config.yaml
num_hidden_layers: 12
hidden_size: 224
n_experts: 48
experts_per_token: 2
d_expert: 96
d_shared_expert: 0
hidden_act: "tanh_gelu"
moe_layers: [1, 2, 3, 4, 5, 6, 7, 8, 9, 10, 11]
router_score: "softmax"
normalize_top_k: true
routed_scale: 1.41
balance_loss: 0.00347
balance_bias: false
router_noise: 0.1
init_std_router: 0.0157
lr_router: 0.00113
num_attention_heads: 4
num_key_value_heads: 4
head_dim: 64
vocab_size: 32768
norm: "layernorm"
norm_place: "pre"
norm_eps: 1e-06
positions: "learned"
qk_norm: false
attn_scale: 0.125
tie_word_embeddings: false
parallel_block: false
init: "trunc"
init_std_qkv: 0.0356
init_std_o: 0.0442
init_std_up: 0.0509
init_std_down: 0.0509
optimizer: "muon_hyperball"
learning_rate: 0.00641
lr_mult_o: 1.39
beta1: 0.95
lr_head: 0.00693
max_grad_norm: 2.0
warmup_steps: 200
schedule: "wsd"
decay_fraction: 1.0
decay_shape: "linear"
final_lr_fraction: 0.0
batch_tokens: 65536
max_seq_len: 1024
doc_mask: true
train_tokens: 274200000
max_steps: 4184
dataset: "wikipedia_en"
Below are experts of layer 6 (counted from 0) of a mixture-of-experts language model. Rows are named router (the router's row for the expert), up (a neuron's input weights, with its number) and show model dimensions 0-223. Each number is 128 + 24 x the weight over its row's rms, rounded and kept within 0 to 255. Numbers have three digits each.
After each expert's rows: a language model's description of what the expert responds to. This comes from a sample of Wikipedia text that the model never trained on.

# expert 6
router:149146166084116117102110139138112114132156165091148155150120191161131120100159143067150130119088112132147139154176095144132109170105144127110125081127157155144103085100172142171150141153109091079126103151134124127122128122142137152130080117078156158124132122103089154126109102169149126130136089119163149130140125118153132143130149114122145172174125121146111179125133116095131136148140147174148166150121110138132120140180107121101125107183180158138147146134085143062091106133108144133148137156159116109113132145085108104156118091128146108130106105113134136105117121126100126145122133135090107122134108169115132109110107124072103139142118121126121115137120117114096137121110
up5:107140138114118168149140141157113137147124108117112112111120143103172114141123139132156055125126119114149138142144145157098169126117104129173123128165130154152120165094125155131091158126117152090141126166083123153135101128130096143115136118182128127118117179124128088196140133127101108084133156143173152177100141080109144144130123144131106102144124104107135142155113092119137115133121156133126142126123107109117088094113138136116148122083143094132116139152136150094083131101130116155146097114130157151125093126157138087143194058093109127127112134104156148111117092151104127139122117141102112150118075128140102134175116121100103178107113142115131107135188123153134110090144
up6:110129141123122125117146158194136130158118159143117141124160162174140122117122119064139111149161163105125120057120124158120174139126138132101119127129098093118111142113093146165137141136101105108167129162110111119113205145167130098156130131116144146109174114098121075131123128167098135163136130146123126086113170111133112123081149137105122107129156109114131103111148141148156168136054127125138133105150105163139111099083121134112145161155165157116114107121099116120112091111156132152124108137146079119129086104156116147125141101170116133128120148103120111163118127144116107153080121158115160108143106136120118135109130123135146080133118134084127127145106124163084170146124
What it handles: Closing == and === of wiki section headings like ==Honours==, digits in years, and values in infobox lines like Country: Russia.

# expert 3
router:110132094151145140117113139080135144129153100150178094151128108140131169158160115162113122149118131139137107092112137115129143145133122118137133106132125111136110147141113102158080118135141161118116146103120130139128074140118152128150147120154109080132110107076162168147111083120130135122119109124097113148116144093125125165111072105141143137100110123145132114153120174129066152102156106116138158132161172105122101142122141107119120178144129132096162137119112122119153105120129106088121131098063127134122153152147168119141145143145176153128129131071100062174117100153108128163095149122146145150142093143139172117096107151118129138150158106154161141104133164112093144124062
up2:155170120153139127109152158100121171137115148102098153156133096141133112105151109190137108116106089144115108140164116105122131136119145121093123187125109110159087121103160169168093130175116166122098166127100144111113165115122111079097130090098139151119121126154152129137149146142110074113099111105134100146141087113139113102146161118116135177154139130137131104108096114132155145141117118148132114150131147124172134124123128150161124106102132131098123146129150155119114136134102106162151103077134094145126092155139165143116112163145153077115115125126151119125104208112170146129151130124115137086158149133138115123162120095109172104117117186100136094131103095101103142126145
up3:139108120166111150063130089182129130160088080111153161084137170151081113142141149139159130111143123111169087135136143124142120136099094112166150115139106173139163134170063117103103133104128128155164101153138142157107150117097166114086152119115157183165142120129083119162136133128133129154143101140157096155137119171143083097161126149137143123182152132145108162099093117129094100111115116134152115152092155175137151118115076144127111117152127154148132136103103114186174098119112136144134154126122121104129136132123143124128116123114117114125109141120108144119136173169134153153122113143124103144135091175135103133121140127093109144115133108138112123122123133159111141137150
What it handles: Short capitalized abbreviations and codes in lists and tables, plus byte pieces of non-Latin script, such as DR, TE, CV, ドロシー.

# expert 7
router:094127103144132150124127130100139140121122086143180120146119122126150129133103117202134146127091107103143119127119154075153148115108147108119121167121122106109147130146103111082109129091127150117082088109132145177138140151193113096105162121147129130158153130122153131143093092103112155125087123149102119115171149112091142163106078099145156135100106147150121103104153127125096151132109085133122138137141133122100115162160129105150129159104114083118132102137134105160153101129153126095116153132094167128070160183103142155137137179148149105136102120113149150148150124106140135128109190167132149146150130111136155113096092146085158140141138111166143143124103150132117110142096
up0:118141137162171146125158123120110163148091100135144140127171084111104136105181145120168130141130102103110166144112121157119104153129138124110125165139109143153141132109129097118164153108123115136135131119098108123141162092113179093116108148125095121125129162137070117148117139118074154125144192113168121166116125149130129138150143140096116150118096165141108140053143120142152104131127089111135128149120105136172108151129119108126127138121129114100130122189100108148124142160151194119152131135091117115155132110129122112119127093133134104095133154134112120132126113135124100118082113122107104130135125102101180187172120160177133136077114141100087135156133085104116103139082
up1:132092133153170099144137099157115142118157096085153138135152151103123097135151118107155117103108141152137139092117139110109093128097104117162135112134122129152160121090130084164126136141156143150177101171123137092117113072156124154111105140133147118104147104129094144153130139143144132126110161138113159105148124108127127115095155096116134131108087041106129149107157130102190154099128161147109099161113103129127157135120115097116155140094111128131126118165126154133153081169124138158165117144145120122149114178143158149113120135084121110123134112147186126114092164142142123140134122185124120119167149136126104131135126081070102164134114084118109113105170114129139109110146
What it handles: Three-letter country codes and name starts inside sports result tables, such as JPN, CZE, USA, Win, plus some candidate and party words.

# expert 21
router:121100118132114148125114163159123128109108094142102183132060149120128109154085162098134135138087121130118120125165083099143143176116116113124151111155114128160151098115088122108120162150096137114110131100167104135160109107176098149161129114105133136160125146186109131082170133103121153130136082172166116121138129099121148149132139134111158121145160153110108083163137124102139122173127134091117125141111119128134163134098124146120135128120134110128154100109130143124124117168127128104101173174136125113107144158126124159138175131183112119104179077108177130101139102120149136135122103127114140122150114171106113153110115145079151149122148107153113091150108180135123096151148
up2:097116139134141107113132156153147111144125164118133127097154146125121136108145106081134141090077152164088129142113075117146167091176112112078150141155124137155095106130099138141146152117163154153139128129096108150114172102156111140155086147122156119095098135131131103134140156147122110072099071152137142114129134153143124112108175130096121059105118156138115139123140173112121104115139118120106103097105098113161151139146160108141116167112173129123155150154134121089085110177116169166125074166175106166103143148105108135134139119153126152152115135147121144109151118153177136127144133116140119112130127124122109132148136089161100109069127139157115134140154125143116110113121
up3:160119140119157145102122112124137156156116126081122157118154109117143106124131119113131110136158135166136133194110154167155154165106149132164163127138111166146128144140092107136130124143106100137116150129152151090142149137131153127107103113122082131117118152143121061142149134115100085104158118126098084072088124152143134126114140178145148146128125140106130104087098142142119104105125159149127111108071144118113159136068127134125120121132160133125113145118076145138102167148107139111100115180089078139133133136122098166115124160083108133127148145168155165152164133088190142153118114154140129107116187117149134151141137110081125170133118161124159122105136144141152129131136
What it handles: Last digit or number piece, often closing a year or score before a pipe, such as 198|8, 189|6, -13.

# expert 27
router:127117115091115122099127127137162113152130130182173111168119108140111120122126151126117089100073117133145153112104161120122133124160149121133171168170075150106126137108149115123125104164129159130132106121070151132154126157146094106112160081111130111173160097144130129133135109105103084089149103133118108107123118187119120117115126125119121127090126140154135182125149167135089155097166101149167146102134156110172118100146131108113121112117089136139098111132142140149158126120111163122127144100120145123113145141092104112145113096055121113171106170144161108111124129153168131171158123129097096186106130140117148113117123108104155096139105133114157097108120110102089111132138
up2:145141133113165123157149153106106125115130114142123140137121098117147115142138146155089140127106115087157104127133167142115121127116131100116103129111148126136119097137115109101130121151152149074116147164121153108163155122148123131115082109155096129105114103114119108139159189109139122069119139130104151089104150125103161158145136103097108130177121139125177143094133073137123179157131163150099131184075122134166106079101121136137175089105138150127110123130124148119159116120138111140121155151139102105092098160145137118138141141145080071144136168169134164100123138135172099149147110144128166147136120109063144136158097133095141094115126148175116134136117116100129087142147
up3:131126162150099110107195124156103082135122122144136154085113135202134117106131155098153114122112115118144112125091134122107136157104084111128154120138127144100125151137152128125064174112070160132109106113137139178115119126135099102090122094093154117155119107118085119129113154145092094168126103116115037177101111145157115142127135139120096149157082100134134122159111172138153126094127130123155143138150118154118129124130145168138139150137116126127143142088128154135119137143123131150128125101147108141113102131089111096163191132144174121139139101103101124102125138093125098112121104115112123123103116184129133137148123122115081118120121128102138093154095131108101127153103
What it handles: Parts of place names, usually the first word of compound names or suffixes, such as New Mexico, North Carolina, Los, San, Hertford-shire.

# expert 47
router:128139108122116127069117110141152133105110113154145123168144120124166159120138121099122116160140109153077135111139129068181120153092158121160069120116150136152127167140160112106128148111143167124123106123173099163122096117159133137119166128152090096133130087114092169131079098121102136111107127147133107114113144084158140161096129092141113129135112138161134085147125114120073115144154115104086159116109136119092144127108129092149163133118174093114155115100172109136144087144102132147110115126115136126141126136142163161157121118159141153141164123172111122122080115151148135186129139102143128140133160113125133143108093162129113149152108165123139141146153136117160152186118
up0:103138115115133120162141137182106164144146104104134161121135162131122166116114139168146093097099132130108167140118124157091169129162154108169113139112106091119117110118133135091127109120135099159122094131137153103121142131150132115143128168192130122149122132143128050120140156129140083120140094155104114090096128176141110127133086157171104142146084111114120109131090142077094118135161171107101080142131137123140143119133122116153124160080144134112130125136138146123094134142122131141102083163093152132129107132109060115113135089140168104124209138128097137139126118146123155124122111130135139148140169133089150146114135138102178099135128139121126097134150147115156111109157
up1:125142110131140140100131100133144152125110136112138156125154156144131141110113091084148114168139120161138081171091175132138145075145167136118085113104090115106126133147142090137133148162178159156104128161083123124148121152095107136117147115115100109135134131090105130145175158141123115210146119141100144157139100107124151125123135094116088139161110119087072101112117147142124133135096161154118102139149080122114102134119165140100145110158128114117116144171139117108094111130141129168129141079131127112159130141136140158101139142159127108094119117120160182108121111151123105147126131190132161090127117139152154120149159097099107129123110128099139181112077120157144135117133
What it handles: Possessive 's after an apostrophe and possessive pronouns like his, its, their, her, plus him, own, back.

# expert 16
router:143104202112119094141107131114150120135120080135128141092142163106161150127195125123145151176179147153162145139129112126140130159145138123209126121130148124130122112126078147136100093117137149110148202114118106144146116124071152161149108130114137162133131118107127130125130115147156114110137147139130117117136082072141102138132106090158138097140125167107137165080131113104116127149151126108113137129120136144140155146132122131130126119117135174111131122116161139122094156185111122132137108077108151161144097100126108141134100134116095154106096118102106159113125144114124132099095129037130122134170108105138139127132123107136149130145140114111154120104157128170100113120081
up2:117120161137125112077153143129139115148101121072143150093167127118104156129080106144127089135149124147117178137158135127124115119124167139103112102144125140148108119159177149150135165139115135124095099094118107066130168161133086117109175120130131178149124108108121141091106197161116165100129149120150095142103126133125125136125136151134116114141159177154123135147111146121138079160070120151123184128120097130115102133122135125133126117102119111126140132143122116111084144138117159165148156138147117074158110109104136105143112183159136138091143154076119127094113142146140131139093100110154134092122143158109133124124139158154124129121116120071163165098172143140134136110148
up3:091146130110126121139136087150149154125120083117161097105157135134130168136121119159123112105121112091143135143142145113096136157079087144100112171083108131113184141084198120129145097156110148142092144128153111117114120142167167122097192132155123151128147120113111130148118124106085125148151127137153125131162114116094111130171119099117142132141143178126125115150116130159134138114109131116083126100097114119163140130095153116139133139154144096139095172137148140125143135094173133121135113151139145108108145163089107160098093115160131111124135118101140142111112164116096107144113162145156116128084148128099166159122109103148151109154154088143117171096157112123116131047109
What it handles: Nouns inside hyphenated compounds or closing a word, such as full-time, sixteen-year, mid, post, century, touchdown.

# expert 35
router:128148134135129133119166117118127101122102167138151121135147103150108132110136126112095148165156104155126146136127148145147139126117127166112105141128099141155199138109155133120174165147135113095109093119067125096129148131140145114108109095106140127141159134150136142124132172167124088119098090143111097095145139180133101100103148153095112181146118164118121154099113129129108102122080108186135145093134144120171156085182130145090124150107160123148127121152133095085129101150102125137134113077112103120124166143166147077131151104124143090124137182108138143147120118110117099110097110093103115139153142109138178112140140080074084123140107127130117134128147112117121113147151
up0:108150139140097146106124178109125128123115150135113097113122164169090139126105090131120153078134167125104139090131128141091143142109176132135116100133112142136116117132146143138125069186100094141155130106122117124133105112113123126115120077146104106158120130133133129126144104169124109099104079148091136079115141105176126117144177147137096165157163142145110122147137121122148106142124086065140095146113129120145128119102106168120143138158114133107191182137133123128117110131110180109139130074153113158153158137135110142123133098139105113139125146168141139121131124123161130144147119117092107094085150170134125120135171165127132129101125099155178152152162122146072146135167
up1:137109176149174121121102109120153122087130142141103137154122100148193144102149128142121109180164122166133100148113100135149129161140166140118108150098170144150118119128177131133123131139135142117117133132105108102155118070098148149099126104078121162115155182148147147170113114133106182077097095117105108077115142137130121116153113126113147164121173140131107148107138123119154096165091124133107102151121126092147148105156128162107171121092182113104145112126142086132130118118112141140134097166154140125072126111135122124125106107132117083112117142128145119084152151139149123127112125130112083117124099104148175170139113126141103110150138153107130128094150119130179089100138
What it handles: "the", "his", "her", "a" after prepositions, mostly in athlete biographies before events or years, as in medal at the 2018.